{
  "d_expert": 32,
  "routed_scale": 1.0,
  "shared_expert_gate": true,
  "n_head": 4,
  "n_kv_head": 2,
  "head_dim": 32,
  "norm_place": "pre",
  "norm_eps": 1e-05,
  "rope_fraction": 0.25,
  "qk_norm": true,
  "beta2": 0.95,
  "warmup_steps": 237,
  "seq_len": 256,
  "steps": 3051
}
Below are experts of layer 6 (counted from 0) of a mixture-of-experts language model. Rows are named router (the router's row for the expert), gate (a neuron's input weights, with its number), up (a neuron's input weights, with its number) and show model dimensions 0-127. Each number is 500 + 50 x the weight over its row's rms, rounded and kept within 0 to 999. Numbers have three digits each.
After each expert's rows: a language model's description of what the expert responds to; "mostly gets" lists some tokens that are sent to it at least half of the time. This comes from a sample of Wikipedia text that the model never trained on.

# expert 51
router:470525498480541505613565338550603559533531469500613627458533471491432527549444511508512444430501425452470466508484494479546430541526530527543385434627482478462567409504515393515511437585503527535454498385479589474513458526483441511532508509543476512515556481519447511514500451451504509569506469525551421393461543548516526484490487458468500456519441561470521493547495528473523574505484
gate0:475495500459385498534501505522464569457520494542549490518573508489377485470507575489540503488606528550480552414605402499475518433517557575512494505597492533527451539420485411522452471541532450570449492494448479466544485528587430486523467550544564561513527434512501499535502498507497595552506445450559454473521507504425539420535402470471497475517543505363572497525422408480493435454620
up0:586541457514415565517506632466569515519520401495530440492593514537444376514550553569507527516530493480472548466568474516497517487516546529510488459518501419563592492522472469495477467462553447575458527538489488584523479444503497487524444541502466502457479603503528448650469381470556584462487567502541514483559557510447505419463489471474556507478555404508610538497554406578516517497555
It responds to: Narrative past verbs
mostly gets: " began", " came", " went", " days", " started", " appeared"

# expert 17
router:412431418578564543471553536497541442516527507526511572426434572438551479540562428460522505462465568506491504565459542421464446579527456435481466464490450537502501482581610450464462455450557543487574544432588471445545483475464425539491418469550498523512567564442466520456472492440539523507458463562564443457556559465541438446553521477533439433461579556442446550427532497450468542583425
gate0:488519466438517482504459406519469435515461658442481489546513479565381500433535599494462455518501482468546507483514505515563545445450482514449466496494535364520562565372449552500506515493485509442538464465467432445489484512550591391454529525564482438363501461568564455560435463504447482551553559477474544479502510534520509520487533483420578518495456521522574489514563435494559442499595
up0:509516479423476392557478410557504590571487464408575509458557471548465549448495483541409431423540494513554496508518470457455519466467502494483572569481623517494492540448450515474476536537433507580485421528559567502507501524567523448491476468477414449448417422540485469515452468601547466543565504457555521545389462585457577514533489508457514485519494537523582491539503430496458370467592
It responds to: Mid-word fragments, table dashes
mostly gets: " Administ", " Techn", " Morris", " Rick", "Professional", " Spacewatch"

# expert 19
router:553476533456544529487451507379491563544369561512529474570486502596463538467447526459556512425497527529435501476576569529563540541467496481432514597487628525495537563494561395441403454446522374510415530511416497453524430521503529535579378491519488503402510499508540515482526585532451507466520621468542485437486523538551495465480440459493501463513536501516563520542483499440505530490527
gate2:446478490508493447409430495490456533472453489493437478605576530463498541516423462472545485531463464596453508463551447517452591502520486624510562393508499511491570531458536454464450539481458459555463546561480525501466420565483586501576415567449564528516487449643524547483505584465561444517581462399515503461438422502586465497509534517410533438438540462464530425526549483471519517556471
up2:455502449500508467584451483450432539460474568485394464556485575501496481494423472518480524535468528477411535386523445593534507405491551475531526443500493572443487563403521419568444447519518467581425527576580446599470468493551511575532442479409510568470453472527515558543437597488424492498562502427494501451421454564551493445410434439464464482452516488485526523537565514476532500567521
It responds to: Month names, odd fragments
mostly gets: " April", "JP", " Ah", "ZE", "Background", " Kir"

# expert 54
router:487423490526449504426519512457458529496522544586573427459493521481523401501561410519474501598508504493407574460517521557510528564415589497473588474503477519462557474523520485471494374531495491527508507500517496507646486503442549460445633598534618546485497497535494453469543490515456452526521486523492493441410580473482469479407618505517556495390561566495523511527489446451555489556500
gate1:580508512538507529510506443559537533522433533500505433441515485466530531521567491567436565569476475409515517478506418591492603512482540508445437485453463476555576507500495462514487519528553517483500580546474505604564439505393540541451499453399540537458509519561504598572499529608454561446584516512403476432407492477535564631445561525467535508498561546499582395520488470511532472458454
up1:514547498549526524508434474591466509477473461554497481564501457452491467426527508524423482490556472492507482463512401523470545522551539516454460465507466528442508493544435455596561492539599552470469444514466454573536628478504467490441564519482513524550432583529491559616516507449521472510489610494314437475496515476388510577446528450470394473538525516540527553591585480522577530545506
It responds to: Infinitive to, prepositions
mostly gets: " through", " must", " towards", " via", " into", " to"

# expert 33
router:460459530567570407554521483470487521521477425498447457544507539483534480496486475496413497381476428487481585542464499535454623478509558538473528562496501420510550567483550534431519509452494558453462562440570452472489563540404462475425482558511457531522523508469433574581518531456661412482531435562510416549571495451504516553601483557469492507435459452529550512440539542554469414463504
gate1:503504538583578572539545533507517615463498539543446518396493433452483428629481464556474559424461422573497540465497514520517553459516476545540526486504471420477471435448494548489519537571460531505482459532427462469523498502522564434503538596406513446471485455393459511570464445517461456513521504574409444610461432475466572577478529462508463530491469578559558505459565573564469459416467
up1:506446515454440481446564520490466452549519540459560555495456372561418452539489576531557400473542522502543495456510457532541418494496501446530474487589482536557545496575476390537583517502448458486450550607493523495457506510510565521451503519555563481534489445549590419509601553535516525568515637412475523447494503490502449537571504507530470440378487517452420547497432483437498598479503
It responds to: No and road words
mostly gets: " there", " No", " Road", " There", " real", " road"

# expert 22
router:497479516404466507414504541540501557525456369538443474558533502537459509448438427496502481540457505404554437465490478606470539515443461606478558493512540577438504505462436520464437494524483553511586446445493484553558470503448545471528503507373447554549495491476571501423496402523501618450505499415422479510474507479539531413491501457468455517476463352507479543514568488497486432440594
gate1:489468608460494468515550503430487582510491492412527495512552430554415584462400534456515425623469501601469455527506483512487480477387525554398584522457577549455498493541491447491515554595516560498585523427464518551525489483507533521492476466401573432468495477519493460516541475471587531490419557447476501442442491448530510507416479467492493539526455551505603531590563563523445486443579
up1:528503602463596470482513505447506592516544448524539490491537519506532527464401442481530441534434451506439429344505495551451527554458490475502560474496577517477582457566465613472477536527478482538523448470550553464507438387515448501463461526453486544549537489569580566513518484470493523444474425408580482436479481458554508498418488520413518490498520394570628475518517549582491544469437
It responds to: Asian name syllables
mostly gets: " Ts", "oshi", "gh", "zh", "gy", " decided"

# expert 18
router:552527549453435564523553518435513509431568508469512461501571482485524484590441466467484521469512483456526589537535542500550424476473496523561458513602588480497465412435460443510461465509468468441494560413437464594531445482624432475569529516609473414453372535499465485519551561541484412436489445488446474443461533427430554530451509502449493501393479509603506487561424483515518486521465
gate0:530468539443438585423477503390472480496521489452510554536569433590517488598432464573459542516541433521495622503548456475580463425517464592506533428474531467468531483473441508526493561533560597476472447488427454393525530470524507485484421515538446469464454511514446575579506530554516466476457436403489479458488412451470564515535469442499572565453427524498531370477439525550564518513494
up0:431495427526535510514549531623489597426552501439517538520505442453400517476525474427515521478504529437617506482500480466408571554497480385379586502493392539563537489497542507483544490504528492499507590557503572417514540468416428455500462461477474500536541456527455401582470498550553459520558400544495431538483526535561517512612498491500521458517509493460537566578447490509414514481488
It responds to: Word-initial fragments
mostly gets: " Am", " am", " n", " ent", " sur", " sm"

# expert 38
router:469522526462527466443534576529453589495555490522615458507534336521544487511587558474529514545449469443506504537499541440505553504468504621447503531431500597543583532450538516489612625482524633488584507483555454500511567480426530477506440509460405528532440499439552488439485496449488518477450438478569442523539496482469523535456520484492491529390509411523470583482458480438520493537497
gate1:531527429542486495494412497514569497470500482482482489507574438494488565441458621580528431495515436535513474512456549540442422446475450483476492524661437473554502499479560551593526481495482509465584487528561453498444478536493546437494542567491506492451480452532353660510555496484574467424501608447537537552540525451493491452456500526517611542502487615563487464499457451519515501470528
up1:524569524511465478509525595465529472499541391405515488568542411502505495408417537492567527488412528425525523469423517472564505510444528505465501511633520404576547476550514430464566598455566488492538497470506467434446484485466602484383478472566406527536439500497536543566569476463548519485547584456495583520491470439453463503517519480538486586507464605478462485515508418479555462445470
It responds to: Table cell pipes
mostly gets: "|", " Succeeded", "|---|---|", " contin", " comb", " prepar"

# expert 28
router:446469440524449437403540558509453417491499572539527452506531534450478468552429569481435587445540451424496615453515503487505521469452527541470418551528512477561523469481472491471483567415514577535509528547620517542493522519534588438504558416342496528504519470510522478473566553486577428425539500514465471421531525484540530450473450562491487432488506551477436486477455403554408507392508
gate1:447545522486544502466386504501444511489508550512509588548465490551459493576507519456535475617514472466561520514534495541394486431373542505436558616508489446460611432416521492480496516448524479485482533441475409435470475571592517506465515471438484562516496487520465468483463466483502553476476574611520510456487491461529599506465402574398601509473492511549471530529504456606493430559446
up1:499572470483465562456373542417447545463507457606555485593466459519521460469486516460546449464541492486596549544531527578498512399540442479485421489518586545507445421401534408412461536465525551381433547420493459428501553465605463409484537475557460452488513510494523491503529465462516532534477574595512479435532531416471553527446531446471494536516493524548507519497532438512489425556543
It responds to: Foreign name pieces
mostly gets: "az", " Slov", "ç", " Born", "ign", "ñ"

# expert 36
router:438463444558551519471575567526537423526528504514505558416471543463558486541572442452496498500496566508470505563464537420458466563540436456474471458470439547512514473570581448460497445476554545486575550447579445474540473459471422519478425465569515535523608542445497527467477458414531542519469471579571433452554564453555418442532525448550440416457565534445419546413523516474474571566397
gate0:479512470506479492521493534511508475506465543477438522510542455494420523433478475518509390506486477544449491500565527591431570414534478569498459538564474523539551520523454464539480554542480531504419535535521496534498549496414508505516584614395520466424496464563551585463522478521406549560589463393459469533547409549446642470547492418434528547485400462511506506445523501589510549491627
up0:425584496466543553502540581549489505569515543556473477549526330426515541429465403443493509505464470523482461388540498429529479465559455493572533482513430465464567530481476487484516478495567419609509458400490551501434467488547503459496512578438469536540464486546472435436457493530479478465536578581526489474454491485479543494543531521507563501474389521438570561488567487592481468514645
It responds to: Given names and places
mostly gets: " Dave", " Kevin", " Sarah", "argo", " Gary", " Allen"

# expert 23
router:442538492581515476546480605484574464507527441492620517468488480561503398500461489472490496510447568533503547414427428451571494541467552396503492470510547537382534518490486455491462454534549552481412421494532483549480565557464543501601530584460546478573525558438534535553454456547523501644530540550544485521554482489466463503436523613456484480446438539469516442555492537527575459554423
gate1:469617470477418481540473463529515433480509520510574416482557320548512427421471540618459561484455535521519485469495436510516478493531467463496434569392492489436574533523488462509520490520479582580539461578524430528509584518539587484501513546509552459468500530495567536464468514618489489575508521526572549489443481501468491549547530510480518526493499449482520457537445499570641475590584
up1:436545490491496543538478466564507478554503565500536520558655434525470528490498524540476432540481482540491546397466378481609502481462500452463510506410474494415559564507417508572500502529483570495490529434531461572448546553413583514547578564472531462477492491521450454611514508602516466608460432540480467611479499563549525508452506574442521523452535565476479449492455511548530441522580
It responds to: Capital L, table line breaks
mostly gets: " L", " vis", "imens", "ens", " La", " entrance"

# expert 47
router:515535402540510554558568494560595562495541471451521529490449517473424541505592598502562557474614456385483435523516523481578573430479535451492444506342534459499452525524510585478569507535477529491492488483550522548458569514425472405554487469454445516462530513427591543525542504443515469537523557549456448461542476445546506374430495526563466549533509591471525508465471455537500535459500
gate0:509492505478498522546450463514546515465449597478514555544573549503448513533434508549532390483568527488475523439582459581530526472538494446472558512496593541482468557548534517529594624619591497544456604504541476450495535616503593559521505485409532528481472445488491556523489557473490625565436490459452484465495445470498543485557436523488542501460491502530566433438400514423465555462573
up0:496465512531450409365478476573478487511615412484467574544515515555451435531509505522498521429562489495433602478534534398461431546413508530570457481527510606494472428534469465507483454498522488486455486516497552410531463467491547460581497570534516481464483537550502450434460460501447564441488488550535503502528554551490611619601501493472599457489493457451468478473461545433539523616567
It responds to: Letter h, name commas
mostly gets: " Ah", "h", "rah", "enh", "eh", " Dh"

# expert 8
router:494536471531461519434568555550502520533497554475631411431490529436565482399511495398470429532517529404430496564458645463466502533485541585482561495497498515472604409552586532511543504478563497549531454476531484495472490487461485558461492556498514493502569490515492504463514500418531480501440516516548511433529542498516502451417534459533347487501572525405414565490564465579447508573458
gate1:538554471524495457481481492431498438466397565506508455474469579433437491473381495480399506536674463562411555510476565458477481446481491494550517603471550485507590477458479572507446617539498552534432493493491522505412522388528510567499544525506497470393400516527499455475479507527427495487418581493512567499488480492450561564476426494447529505538496537503510506546454475601540524542534
up1:501506519488469452537459527536517419513450507517597489498430430477527508510404451448417562522496509504411490473520485502499556514534477564551597563534550575556510585441435583591458652484413467578370459565515538461514492551501511480542579445412487561512440501544480505447490526497481418516465463516444556540464418456575435423487482519491598471445532599556511490498522541518506506472514
It responds to: Surname endings, common surnames
mostly gets: " Brown", " Burn", " Cook", " Marshall", " Campbell", " Original"

# expert 45
router:444554498513438452540552514437568523561469515497490568565498552568426426521483544558467544557574606449391499470509478455493477547538549419429494440513472428474533504422544534526613566444525501456543523466508537446429556477442541520572522444511505501473443542434475586433475484556471568598463486422568476429524560496564453483532454610505463537463480529591581515459597476510513540501538
gate2:498533495390439537494500486494560474468464496409529506544500468545439533442449488509509415555508449476457475421571481521509536498461482549522474484623564429498551518489492547513572535459565487483513520489520567575396438491505523419452549421478491382443465483507425517533491483510529520511583519437568525473551529490507564500538580474493524622521463516594606324490558471560477508484593
up2:452506503401477489498457446554561495415490476427507532601514515513399467494490560549471423546579466446437406444556580479480518487418519523547486498533457519428536507482496553566582556493573533513490495532439404610490539566473521452615549503498570477409445471579411501563450568556443480432561497470521543481559579474547525446500538531510522556480456451528548517547466488547479542475609
It responds to: Units and table separators
mostly gets: " km", " ft", " mi", "km", " lb", " Turnout"

# expert 13
router:394423413601544503474588517512546494514546511502495577444442577462556452516554420499494509501488570507490536552460519420474453571546454429500473474489432554503495521587593479482509449474570524487580525420622471430537504509441425510483430493531495536503564553466497517411445478438519527478460445553553459456544542467584444465538531453539432424460561552453424566424532511483464526546406
gate1:447466477453485513551471492408496560535418545485510487493484494486489527477478484534547460457445470484439466492491522568503553428447466602570539561468513555521433608475405504568578483529517486533431483583482520532435543525518531480486555416536434480495479523568556464575555429513521454495523548434459670495567564497563484504500418547477603442546449500489638498487513451566620510455506
up1:508457523457475532561435447561476523442507479460543560516511512571490528483463555503550461426543359528434512462535440507431515457475504546609561455528556543471520460506426464482465485532439435515450491565452389496522437460524514467499559427487444478534496447488430404608586515413477433520534389527453466480489516565534493509510538606441482428511385488464521563476540511478503523531636
It responds to: Connectives and linking verbs
mostly gets: " receive", " provides", " avoid", " provide", " becomes", " bal"

# expert 1
router:425558477638633506491423484458466530522499523477444506559432522474493428513501562522452505528484457446499505523488496511457470433557558571485535430483548483440464490480508508410540519539500514531445471417539462533393400477509494495480405425499444499575456516559410506480400461460500501502529462450554423442442433515562543429462547541509481420592520579533517469424597384508507469460502
gate1:545530540535466526531437485476427450455555528465460494559509512496491515522487551541475605549528421636590499559552425496493547444449522525573434643611545478457543584456402440449485480484442571494545401456514506545503496452507482580591528494512467486494465449659500448478534483509547506562400540472547502462489412489528476521493503480428547504525482522459511518525469462512542522476604
up1:513487555580537546566529544487481542414545473473485487553512556481485558557567502591460591542489446579537516542500464594516491505544483552510507470583581481463521670464445478486493537463508518518477419472495557515545469470489569551566565523505435637504497413521505476480481541520486484514422497421523499527483535533603467533428575483414408434434434545564523451467465397582481470504514
It responds to: Table header/result labels
mostly gets: " Class", " medal", " class", "let", " Turnout", " athlet"

# expert 41
router:559490506571514551393488493445524367487525452427456426407514576424533592493477451583537413500485490570483560512489494550386540453583526425482451466526450501545441473524478477507438539451548497487445515413512441437495422464534574451524534451465455608484541490552481543431478543465498543506588515485602411526554536521428490575495463458479462508493570440496506488503470532527511567593526
gate1:495568522551418516522463437536393478467564524481551471476474508404494519476466517534476501500524462582503572508564458561423654426559511556449446570483555411490456565441511548376469528593569487491469465583482467471441509427580558436497583485444515487553474470524498531424586466503402558519475512453466469527487502572481535584528516514509436577508554522477486503531495494548529454440591
up1:567565588449433590533444530548434434555492542481453469486471478537469419572486518515500499452530532505527608506495583441427472518536461562467424512450521473425582457455528546516501569577516517519532439593475537372513563475568563496531371532583545471429501499571434510562525458515457449472544532468588548551383546448479484562501552513551516479518545509505546431509435523513445454478522
It responds to: Section headers, word starts
mostly gets: " Br", " cr", "History", " Cr", "Career", " red"

# expert 25
router:540523490524466493545489518527506587499502489519497523488456377448452493489468477621599560486471482486526539521514498403514519510645520556489506512523462490461528491457512447453504523532598635496468589442528414550544495438536433532465460458573565431522550514630530484518517498467569487546419590443530464454558547402554538490507449476523457629487489512598504481480507569549441499454508
gate0:518517509443486430610457486515557477513455557408475490541486521527460539478381506549493511467516453416407519519522512514430583480457489615603499491576542488452553486466538541466457537535508557498471558490438434488498479478598527482499501514525501451580470550461581508470544537394565530561509513448453589438498525442432485474372518492412554531472503408551452451520487471456606534495612
up0:513610548384418524472441473536501494445469505495493503459427522547516477473488557550495563452545445496515524548553515456487456491436484620517467472524528465420473499461553402506434551481544599439542414457476448460508473451600498508544442489538465509510548462539509526535577548489566566561446558428562493559444501459521529543475522469407559539523377490589471457474559523529585559590596
It responds to: Short word stems
mostly gets: " sp", " def", " High", " ship", " law", " just"

# expert 20
router:416435424574569541474557539495539441522529499530516576426431572443551486542558423458524508456468571504491508565458545415458444576531459440476464461488449539493501472572599448472462448446555547487565548429584468450547479465458431541490423464548499526519558563440467522459470490447538525510459468559566439453558563463539443444556525480547440433460578553447443554430532506441464543580421
gate1:531560484406489491466511478492528452499429428484525389509455477523438508531491534600542454469463440450553476470566432539590562429480521550512543442514569537530527603503476492411536500564486400493448487579484495527430542548600510472537522496453506461458472476579491510489457571463537505490535427521371557456514473550531517620535522475428522487533515464583599406457432455540563484412533
up1:434454445494565512500542529448473493587592506487519470490382514557478501448445517497488455478579508526563459480548494465530445479549520519479481502543393492541451490594614613473502463489432541380570499437507530464448561557563423425437483489457489470455542457493581494416435548511455402505481537512454586480530437473513556503468444370485541535464506390445491456480511495572473527459547
It responds to: Line starts, mid-word pieces
mostly gets: " illust", " Deb", " cam", " rough"

# expert 62
router:548457494444465504493594519623561508497523449541517506446455438476464559506511562426548532524524533527406502487453482460438489501479481408499517497470479558455463371581503449539505426468432480541599522500500467479542420560569420508504432466473444476545567507533476492426453524402494465494451570459490466537470543419563432518629601413523539572444528484440554554516458504416477548556474
gate1:524565521503581525581520469496511512541377517486469450463521485525447552541481485501565517584537407576471490453561503384573544554478502453601599569481526435539488509532454561556498484528495442572444540461530488510451470516449529567555472537441523527498539432479545524523364432580481607481540585453455597494514462440472527585482537383389550534498513517526542484526523524471462481486517
up1:514518562520457508539511408499570496524448456431503408521561529561434574553469499517566481480479460529434514449458377500489489518463448451460562493488519447619476508548347608538411477456423377462481573491478477522536464546438514527537493491454494450553469506479535561529428466506444550431563526462461623431435530519474515558517509526446481579498513513552579499574466514477443459449532
It responds to: Ch/Sh/Th and closers
mostly gets: " Ch", " ch", "Ch", " Th", " Sh", " sh"

# expert 34
router:491512519484454571509524500470478497497532576486544600403435549490443582567584416521428493444412503509457465507464530511517493459503455538486479493496482457568480450619517503460477516484465576552498507530492440478553611424499496572415576579460538556515541543470509464401484441529507579471418458555543424508466491421525496424408535433603454458492566577453419541460496390503494473489509
gate1:579536453449531514568477500561530540474556586488504514465445405610508473472459457511429508587554492537425469474549516542455563410437606544499410586475600434523472506435493437450497494535385452468479452495496473564503492493584507489490623563496446497510456529520423532502471518540505449536486452493548495598495518421462609522480498430503470531628504419504542528467562510510485434526524
up1:536549467466582450553494497538463466481554504423602499539503502537553577571500446513546377457521442503440476463551451590503502434496562581482518542547551458538465446464472510482492503581404497533465445573556512495503492509550514506473594515596536393487453553570454505484502551584443518474465459527541456517480499417585498410507477537481457495473376452445502522477421444536519358438544
It responds to: Credits and attributions
mostly gets: "Professional", "imated", " Starring", " Written", " Released", " Directed"

# expert 27
router:465540509524510446463536469473531474345492530544454488453442519464521509544548457463534592515523454489542497520554510418457468509488572534560465401482482558540478414499445515440557552497654457534572505466511455440561432446509377577512425509581482456499574477483546562517426445453496490475516443524553519440465504516598468415526535502493501455509438555482411536447560482366475532539494
gate2:523626460477514452482510494433484542403472478488415478519502521460482545464470450507484532496547498573552444487499455449528452475418512590537514490468494516535488524490351527510571618554517535524466486528465416486522512485440463539563549531555473414367480442597492540527381466472493452488569520533479545520513539471583568547459492549467573485505399525552522542514510410571459531441615
up2:472542544375416416583517491532456585512577555524434435509477502477530541457552455555504528602532435513566523464511550426544445522443574592569552493478446508492465476470404500491442571528513485432480375537541511374568530421491500577538518462547424422501398457595558543545459476487538463477529525565479494520515454448477510463479498510478500459522392516461476470527481492550552466527543
It responds to: Math markup and prefixes
mostly gets: " inter", "\\", " \\", " prot", " ", " Inter"

# expert 26
router:437533533543524461492552531483494542555545456514527548483512414430578460601514476466542536521567518463505453546510443472538519549480487506450479510549474491525514563516557462511569515492503625544581499507578449452557467420408491547465440471552486622493506569417569525486478499434502537437480465538531442419577565491507442522514535433522448437427523487454473574438425507405481622597395
gate2:559467519479422483527474397512457528450487482524417475536520424497456472434511439579498518495472472479636616397530444490498460543451512444490500609566521576456476535399465466449474522507489507457465433542504599548414504590556492561578484448533485461479442500515517505504609540502489520390534372517554473427410526508441531454508541493527517472501559477458492454482530437481418447474476
up2:633508527475545521513518467416510565490438492470483527561478489528463582540499513517478541522486488542620486414497403468398611529503577430557539457443586448467444535450442555534487539495481535513421542504508592534485475525495570591478511558483468473504528529450513529542513509452526544415483487558502509501401464644552512578491449354520461438506474478482528450563472407500474471484459
It responds to: Table row-start pipes
mostly gets: "|", " taking", " alleg", " take", " Hon"

# expert 44
router:491457467547465555541468515484537514427492477527580578513510454599414488582571478562497570488419513615536536570484526499534499422471563475552408470431540551525493499439608609499531499516518463460433493512532507512432502497494546428486566374557428500528597464571551495485436533527491572455490555469482551454455442466514602550524434546521476562473440470469485551512523571511371503508514
gate1:555551474437448441406515510406601464457493561435508467526393548648494419502521516539429527436507462550560489495548537570515571457496458509584523555478569498480458574444543623505471533540470442506416493512554516509463533505511511518507490503479462537497519450546493500486391558572450507496530576443378533530426469521533612497532492443492495637461515542544560480526465524472456517482483
up1:535503512536496452529451534492489543480497506489564432533543416526461483500539514565535495480484480606494473492605608452483469527601470500499480562562604547452525532473533499522484483438440522580572414604516476607417536516530517543527545500506614445440555509497497518437548543534584593603418620414469521545457578470485497501489517542496435504483460434512553458606489447437512502484476
It responds to: Word-initial B, He, She
mostly gets: " b", " She", " tra", " Che", " sk", " Tra"

# expert 15
router:517506469558518505371594505515471474435515468506533523457438490375482357481517596509464496537618467569436490495516548471511454466488517376441469484506509541491497537534533601538508502511504479483487453589470454459506536479531580516499484439565481497470608490580458475532505556489522525417497530597581435472543402515534472506604383556472572522421459476542465530498435543503491484525471
gate1:545505573532517539501458473496521500512472524476423540453448531440438547466501552501511555498504425473530436409471452443540530445419440495485511492578586506569392422399511437511501522578459494538528510500598444493559561531427541573448502438436482508447449591504579451479509569550485481552479461377513548537535517498534539512510473361454517489449454363525548492453580446563537520534533
up1:464533572535475527484592479497523491523498520494458499531484449474479506399468450466492483459523481555477530531418425470525476490495480522444424413509455433521522405487530379444552533578450531474574465530517563572540561554404546511532588447465520404399484498560515484412540574502486516526482442581517451426473525510517585612540560496449569556509453401476495401469535470567515597495556
It responds to: Word stems before suffixes
mostly gets: " success", " process", " cred", " complex", " squad", " contribut"

# expert 48
router:429536409565552574496566491489544578478505520498491599457413531461581483536570443507447475489447466469479483537475596532497521513549490552534533458467477564555581567464527452405512485484583501476584480459583467484527508445480510583526432495497499496500498544440487488438445477404510492526480442607570419510586577465535540444533505494510443415521564570448432555430516620484459578549447
gate0:438522478475552572584403484494509597489381387440454445492573516475461514638507457516542451505532464439448456511511590515461542491476545515508459614562481447540554509449421516506437488548463454494492484566472577470468483556507556428508491502529467464535393518576475477548527470460478449464456469480482539543577521470451546388470501513446485506494514472425535554520487591535570579573594
up0:549455536499459512551513511471531432563471494620496409535476499522501441473456453493523509410494500493492494512485436572385464418510571557555400557505481480460555625441463442484519456518553494389482494563475501493454576581552549557527459472404445485500433526543504500457440522501521449511506527494464482603516485506502490407480334473490539612534472487578531441509514548417556495499556
It responds to: Adverbs and adjectives
mostly gets: " well", " high", " low", " However", " much", " contin"

# expert 52
router:501512538421458497499558485505583544499488455512410593518587556486484514582566433536472552400534452437546549469469490497397472464552474453480383532437438457536494552570509576517515512476453470506462581430527560499475543416523459515480567495595540549559534499560601528486569497432466474539509485475554521461545425579557463445478458460538448429372556526505478425464573579498475518521478
gate1:542526502361495465565485524526508565473432570410456447531448482510487580509489478388507538487527526518522585498517544536479474479393443462508520549509541503529466583470498523498521515569564463489511575523528401514432449460490569544548573471470562493526396432465518476517525566487503448581521473405462525459449471485395526484487399424377518462495435456565448352540500510480490504463538
up1:564557503418439460530526442482507553476426444508527506531542486552500531478570474496494577462502505432622537511514507533481516383397472538406401497503497402458493561496518573501437507569511482527471501518444476613468502410530500450510568572503530566565472459525524485501581483547537421489518382433474554433505503572441601510435426452499504530497528479543492380446426522543562545505484
It responds to: For, on, odd onsets
mostly gets: " For", " gen", " Gen", "For", " jun", " O"

# expert 7
router:414431424578564543475560539502547442518534510523511571422436570441551481542565430458520510466471566506491507563463539416463451575536461436475473461489442539499506482582606456467472453453554544490571543433586473445545485479459425538485422472550498524516571560444476524451472488432542524507459463563574444451557560460546439446546523478538437431457573553437445552430533502452464544584424
gate0:514483604459488455484496466458454490428467415454458437555527512585487464501495522511542538481495486450440486404527444572514676428478485569506546576548547505446432528467425481489435536493475394477492498464447503554489464532442548444491577556478529470509523475536501502468576551415452475530439481364400547543504425460548532491405486581465518525534459426461495499545507439543582497427533
up0:504561513480432476471405529480476507526522547504467491494412412439458488518501548559437393532522466572583521502519478455607471518477521506435481516504513422615555577488497535538448531505509472515483525598518562481499567521564596479574515537498572455419512489553554507556432530492462468481592501523473538552472413471447543576441496503386614610495456491516586448562470474527526471573582
It responds to: Word-start stems in names
mostly gets: " suppl", " Assistant", " figure", " serv", "ividual", " achie"

# expert 57
router:491528445537559547482508529598592507494557549490588572483431507463527390559572502495517485542536586506572495547531546557576559552467454465458562482434477529449647458554491564458502457465494516465548479448503482566549551435548458517557464534566486525575558501450414598480532431493562462573472505534524485451498573499546510447588517459554581425478539464541485538388575531514471549536496
gate1:429602450544461488563519538426406478495466483513360450440523551468482411535472536506444396582528448504522489550511516550485506498449467420509557510559568510537442487441427574469520567526499523500435473450376535451560553516495487484555528480494534430459477428563406528614545495494487468388578507503534461450468554544509613522477570529529578507495527470540523551506495485512477468395497
up1:480536460541570460473530536455415503542489502543521493514465543483485574503465553411480507616511465428488413521530611509602490406482532465498444400478496496511539481486492634459516543398482419529459471399464531558496466523460481490492477459489572526488438487516560465506483360489541508474592480601559460452459510540495591499503454527422478449426537460504527524485492418538531510363535
It responds to: Name endings and first names
mostly gets: "e", " Lee", "oe", " Henry", " George", " Charles"